Weights of a small mixture-of-experts language model, trained from scratch on English Wikipedia.
Size: 8 layers, vocabulary 4096, 10.6M parameters.
Experts: 96 experts in each of 8 layers, 2 picks a token, a shared expert of 64 neurons.
Training: a variant of Muon for the experts, 618M tokens, 6632 steps.
Below are experts of layer 2 (counted from 0) of a mixture-of-experts language model. Rows are named router (the router's row for the expert), up (a neuron's input weights, with its number) and show model dimensions 0-95. Each number is 128 + 32 x the weight over its row's rms, rounded and kept within 0 to 255. Numbers have three digits each.
Before each expert's rows: "gets" lists some tokens that make up at least twice as much of what it gets as of all text. This comes from a sample of Wikipedia text that the model never trained on. Tokens count by the router's weight.

# expert 76
gets: "8", "9", "7", "5", "6", "4"
router:121109071107099176121113119088192182150122166142170118119114119129222148107131118119127107157091129174101133196128141048132105129133125149153138121153173131176088130132129126127125140103120172126099082167130102137167183169083091114141138160147122153185143185103142122120134109039142112207
up0:137114111151140184130121134117168135133096156168193125093142139128189128142154102140119128173072146142117130152138114086134082102113171126158113140163149107165143137106146148125122156147062175132129056173162076190141149224113121133098143184120126175141124183087163074066130135084161156169
up1:119122177087138112140164117113194108142093132178073183101137129142146179168122110100162112156081119121124123132113171079160138154160088150112123069123111110119128147071153163144156120075140159130140093157124140169167085145112109107170190146104087120189156171106101226098162142118141061147
up2:106087149143079114123159119110084139177127071140106140108143125128143176127127156139102113173083112090176067113131092178065143176150160142134170126124178140209155091122143131165102108094163110135125147141119060142084134142128178088165096153168086208127134144177128165156131091147109075097
up3:164131064159147160106069175119115119145130097135098130135171135086093159122089091124150140096120119141109140176178185105128087075158207156112065169146109144082134188143130074126112145152154139128068094138160116094088113141046094137133131124134122082088109146094141168179122149108142077097
up4:162066133151069118130196122133124128137155119102155168110159139116125168175123082147151156151091145155078186121150105121137084117136175158156083083157155104136138114102123117161106133132097124132156074112147124133077165144126080137110140152090158179085104191073115068058153061178179132128
up5:102132071123071107170142125060112105125126152132145165150171115137127162109154129105083075138086107090090143138099097159116146143144082176132112073152202122070117130143101134098111062189094144109132049163109143127103172166168128101176148095113083100143100183120099146135109150084126183139
up6:151120113126124140175116094130195089083155133161117060156159114099109138154104147181147154139157126172125102140147224104112125057101079164093123112089117136165140157138163153104176117088116107065141215170105076112118111169174148133169077123114129138156123129118161103081102166144144122154
up7:131115121076146137139112078140114133132152126165123104180210094104174171090078106140136111154130134063098161175116122147113148091141081122163158144001115129199137061155188138118083146130182138112106142109175133159163146115137168127169142107136150170146145116140154114136118164124113155141
up8:095167139119127159182106142098141109107116095138123117165109074160167086105132132080138128106224129114145111180141097143135119128078077121149172187095097072178125134134152123149105146131156114100115178108120159140171141132066138109160117096137068074121139106164151197148079171112046145135
up9:152170143094112160195136107129162153170117088142140097123087102110178141091170100181122152125131183081128086167160079121102154129094168150129037069181093066118206184111109122159135125149142174137107116146138133157136163131101102140145134094189112100147169131121122116090115096123107085098
up10:159143218098129137150126109128136098166056155176118124130171135123120140161156144164080148177138136124115163085150196139100117075094130150159110134137114083103191145087131126143142145121096194077128101165210093160142089153115189102121137106108135127178123131143107072114123100055136102117
up11:150152178103131093137146155135157163160173176060144116141129111085101147126158134145151118116130116213151209077137177056149134130112130190119140113140176148069175107156117105116161102111123174121123080145064086129096147123131130137090182071127144157168150121139150139165128092161185133160
up12:175113135124120126126146126107111154195131162233173106124149128141146130158127065186148167187070124092131092067131103185101079147144190167131123164103140124145144082078163120140174106131137162133135079138137113101118152172157111093106170144069175155129107153147126160131092120124135189129
up13:100115157079133127126163105141176123096077171135152156090106165097129077088162167122165084163083148144112066120106129132150144138090143077174085102162114152114055050128150205152140171151151181058090118115177139103165122110097157184142088128118146138128103110110146104121147135162112111157
up14:136152089077128146124095153127102172078153145119135129078166131017129129059148096201147130102125120117120090110189086102162141124054102071116146106126148170140078145117143123088101125149142084125195122132120135153141084089125070081163137120119128142166107127107102153124098134143173177157
up15:081124103094128125139083119099174139132152184169216078109115146127138079099116106140136120080098129092111156074118063165109112144109132097165063123069145136174075187105105154123092153150093103092163177096161130152168161126140144091099173111091087097140116133128159154148117081181121096147
up16:091161115100105131165125157159162142178166109133159162095122107090176149105147099115105156166151097133140136102115163132137099130087149131176106120108146115109107102133106125104121101103165159188119091101181095117190091127106105096156167165172092207090163199161138118076110096026132154086
up17:125119077104171127128075104132067137162099152112111165147160102142095105127139082165110148161199174119112119104158184141061143141153120111164141141152112128125171118124143187108141074127121163104149137191112111191085173162081101126164076145114112156168172195157120167187133135139166174140
up18:081117145157138144108152110071125119105122194145129178072132103142092115172134078080134075122191142093163115116160136108147173101086145154173168146105199100166136132138129127099100175082113049113095123103098063132127120137055084067104126133139094095126090132122147164127109176153151141143
up19:156129163069048074110095079135158156123128093126122128183080093130161140099108156160150078149133090141124150193099141155149133108172156192114152156090152120132114122179120163094163097126105130115097137147086120123113127106130145165168182113127103007159092126126131106155086125162146078144
up20:139136217110101092097125120185092146132143117149120122125151145120116092154188148132108135082162127134120178157178109110138123121139159168121096099138144116149167160100138126114137092155179120103048153168168151171051134170116143170122186107139134041095152136125125094188094057128089136151
up21:112143117108060149124094071084103186061112128141154102133159110117126137162137186140200175165133155175147146133099095140150215073101135112150156169117159123106103126101161122130137092140122113086167123129115167087201125153071092124189115149108121097115105097113108130122112062138183099132
up22:083150159011072096118075179123106155135080193163204163145166155113122184199081123077135135138138140157144151077121138131132128157123143162188099180124107142135142094118177137147134141123153135110112149114103175149155118120129106114118118065141106129116088132116177155133146146130169159136
up23:121091134131146107072130119100125155126114156165152103128193137160168141122184102085167129145063143188096184148142051099154110147196154123111111170077113123118098140145162082057177127102129141070113084122142113176102141172106112111113125095078153172165141179186123122132139088120122131155
up24:128189056057119164099138106114104186176115190147141090128091167157159125066086107146092079129103095139143118161162104065126080138156141114117151132149142125144129157167108146115161125117105137151075123200146060150179129109112117111180147136111090175137169087094164130133142176110163147132
up25:171133136135132136179198112085168107204171107145138133129114118112164105130134066105103146143122159149160158141102166209134106179136135130150141153142086151149118179144096086159068116126143160124140142077144121130174171114192192133131147164138090182122185146172147125102139173121138066080
up26:199110170121100165131130127135101137124100110099142147145075134084147093086127162150125111123167148160112115174141153112120177101127093213072105063079139086153141115151095126120141126152129168159087169136099141141199139125096134110185127118119055113172141061156152158182117136132132130209
up27:143155122078109183139096150102178113219142110136223132087105127120156170111143130086170118100118145171092156114101134191126083115148167129132097134117140120148162153146191144143146201143139194113117112146166120120075148139088099130126175144145171126115090202102160119086102111105129123168
up28:155144144187147148121129129084135172137123093139093143109152144064210112155178101109109115105115075097065120111089128196111077164112128185164122111192115108116088137159102130142157138083091156136126189163143158116123139113193170170096158169133116150112133102113105175073108129133059140126
up29:139110131034132138130164119119130100091209155102122124168147149119102206112112147179211142157082100142121182140143151088163124075128136150101142103141177226135143161118155131090126110075135097115146098091077134143127148088151091159120094104154139144126136112105164104126142116130194131094
up30:145122159113113131118106155149194108101200173118173152114172165128085143187130148151124145126026172177154154145167137174148150112141119165120146167167144125129126173159122109099150132165130101120093100092191148119156152161166157134112121189088146184090130183084105088139126105133165076160
up31:121132101109183101164106116134084165152137161128164175124154176153164149053062105095076141096134099141090094115065100163099139161120115122137138123093168161145128153172113104101104095108185104118118112126186148126123143199084123113162187162177163132125139167168151185177154117112161076113
up32:123125076126099251116111107125179110147142158160134151137069136140173116114097123142157208107103161149108161145107110118139132148154184147188154180144150097137161131124114145158115138126156162128089082125166109157140171123091176142097144191120203160180095162163182144111136162120132127135
up33:173060196120092167104125123126131152124123146130103146176113141102151085187114132142115158170122087143141184147089096137099135138153154159155117173137089131129121160088140112094136127105089196093133180124109135143146174079190213158119141063106138121118172159110135102150079091099172175175
up34:130133107170096151134074121147095157089118161080186108138138136086180075122114103132097151190100051163103115098142084075145084109113208119149108098166117155135086116156115131160112103122085158129146125105099184160128163078146139121117147104100115109149121220124166117124129059080107124151
up35:146082096167071211104128160079156147140131139117122103116180172134160140108135120136170174155096139191104146141128106114135133074157165196155087161134092107100128183100156130129139143092148194116113178137078130128097141158127111204135154142090205173146115169122113157153104106113149099169
up36:132183117181140111148097098115150159124130141147153165037147113145170113156140147145093115166100162168047084130143073132165108119123120083145128110055119137112110171124130093163115180144114153169097155143108120108189173182164171085138152102127134162088159097129120169118085197096156105150
up37:104171155101140136208123127112136123124162061124106155099097031170120144116156112115137147177154176155164173158095153134157147138110165107112178145168111174106158129151133109107074105150149071089102107148149157152118162143093137147153128096160084104158120096199170180158110081128106067110
up38:161129126125153166153152162125177157169100122123147061123112139125128142127107089102140157142105108215102054185166151140128160141119212139143072084132132075129102160147196076113129215126116136166112140164094116130167129142118186095139141145112171178125152153127112154094113162089157134159
up39:134116122139143172085141117148150133095146178148152111145087164126142173118106182085092124117083088170092123140178133146122130108123121155150142182130103164140070167127132120174133111162092148091080032134171090138156121126076138132160152209113095111175121123158204063093121122075096108137
up40:114110138070097100131104135094170131102176135133082175141112124169173099142058081177142165161140169172160139157147104116104139128148063132112128074055105170124092125171178124129108144116187043093096178144061092136158183126113142135123155102112124121100116106147154120121109117167123079141
up41:130142178117196154110139148145154112144128111113102118114117110106147109143102056120070109146136137128158061180116167145078009157181113178123039142113133117089124126191123095124136117092110169135086114144137138144145181122147164111117126141149141133133177171098158163149146178092113113087
up42:145124122115120207111101143131164175166193099159103115164116086151229145115111144120134141166128085173146129132138103111107101159108154148184124134169168089151107157128099182115152131144088180162108094154175071153133108167126122075147118151113092138137122143112197089072156144065098163142
up43:086109106133069136130159062083132182106165139166086153098133155160129172103132090181134182161084111142087108122151158110074085133134170142149147103103160096149159082157113169110145148086079089154140093108138073173168112152120137111136121124134184137137131149084097100182100060087100142069
up44:134127071128133113090177179169102155126147150100105159120142130074123174135088137118126110145047129100139127105065138125128140142194152121112110075165111160140132082140147159146155119081113102160077060157104083176135110078194088130130089163104140206124136165128133111130145122155209137098
up45:155130104151105186097133135119209127129104153166197099094123155164186110138161154122103094180081111174099117186105149108124088123104177157167123121152181139126116128120126126140125146144088175139121095177167105141142183212084175140074144186127134163149147162105132099122127132070132134180
up46:125089088171109166069127137135167119119094190163143116078136135112164132125112135107082140105093086166149176159157146112154049148112122118150152143134160177186123112164084136090130097180105178101094087155134133111166166140108172145106136203093077142176147125111170078167123134072126093158
up47:123098072156127154109107168136204126189107121146101121135159152128101122140123127147124093103100101130110167167193155167144154181164195076137067077124143153131160153166098132142113076123121124104158153132140151156052137182093144127082191102187095112141148070078116132101148113098129157169
up48:168098117094145147142062066138162143099114125153077158086150165140136138125145144138129094138170138138111156190128089112121108075089133112131138106132102121113189150106187063177121101125126137120097201185112115129107077100080103130087063081176146081163160110126066096156109105118085156147
up49:125113103093175146079130087123097131142095155189088198117173134087236140139162095101133050151102090127136140137132107083166107143125087094155160159116172188136127114111170124137057076158091165115109124171081156158107120124144100095122095137163136123122140088107143119090124125165146116089
up50:141155138132093104086142171126133162190147136069169100097046093058153117129184142095108145145092122176131171129143167160119132086096159139157105140150171169161161143114167141144158097125151116135062154099127087110110186132057093124143154082163093172126126110167135061093097137135142153104
up51:117091125096097106144106147136120147113118091119125136144148167140099165132147063152142153114055097155120130078082108151102144088144064120105130119199171138158194133175093118131142108035092107098192141160133171173120147095146178137122076096143133128192165131143115158150095076075155131135
up52:110135095090158137094106050132086177172140166157128061138140106125193159160151080154056134140093078174123130138124155087129135167111141200119083123147109108126113134123190151137090133121107172160129120190177155154125155151087086145089175131159138171174131151090129135092078118120144118166
up53:152148055096103195092131120100130147150103189158173088121120132160197154174143114122155106160130127211060127194135151111156063141149159165140124140131163091173143110095121115111166115120070184188134115111119138123169140163087125137161114127160110126114119163049170113112130126127129141156
up54:159096136172063137175137101096082169107107160100177172132185161057098142104152095129108145164075107135108131134127164076128182129132164210197108143149152110086118160130148128083143174104106114160132125105080145127125134191142154136127127155097097114103173164122142137106064083151126103177
up55:123133129114154179113119113159113079102150133148114149160155115115171106101109173105120092168145107141115062089068111128150103150132145143172154119137142031174125087147166143066120102072150183158135123178131079113053124134140130074045187187131117170139131141117113130099104113129107097099
up56:115152161109169103055100078129160119138096187167079114121133093103128151117086125102142179083117147101192153135164187184107124089104137164144129115164107088122087172146070097195125127140170126137156144100113110149127112131126095138093136198135104083074125106144114175156134142195140145063
up57:107148191120156097129097140168178139084114117167144095096101146102087131135138189121096163143121115118136136138114194128094185120047134155158173094108134137103081103107074119155100113195152139086089092157131135106137141204128169118101123169152084068168148171162200134098124122109109148114
up58:134111158061073164074108155165139082120210097142095109138144125158175095116121133135115108112064092137079142118156113179115087136166103121133167156174152090136152102144082112128100138108108145089125103088119091146153174127102149102168116111067065127216169158138121084139155077148108106106
up59:111151126104104135098172132120165158178152152113179118132119108105134184122116175158094081121028124130149154156121154147108118082126165114170138100127198152114163108151127158125089092145109212114107151142069122087150120165138156185054181155127159176142148124132095136155142124088179075138
up60:111119179172119125133075118098148099043156170141137135092153134113089083136123200161139124164104087084167127142160090094091185113068130128106141169165167140100123142135124103131145118164103132120145117144093146065147175147110120161064096154063152071135159150140086100199115134168147094137
up61:118129140155119153075123083150128109128150132133151164070170127132168095153126145144127106124144129120149092157195117194129134128110121109182107134140074093060090131136185121127118200106117251112127072098104130092083178168114056083093109130125133107128135116114160073128144127148127158152
up62:150142161071137168201149134115132132138108103069135127115116088087154117079155067132133134137137176116177080218136116107106150106167122068172080144108110113116126093107141101188107159120091159124116094121116172113159121152079114101139092100155028123151098182142146147087089122102108140111
up63:114147077117186150091103101153157138127140072111116131155151122122120123136099093119088139100142162197138119239168153122109066153142145184054082109140090121109157151148093129145136168077153114108072149176155125162133145151091094110116104127119104175149124126061144169153136145055151116114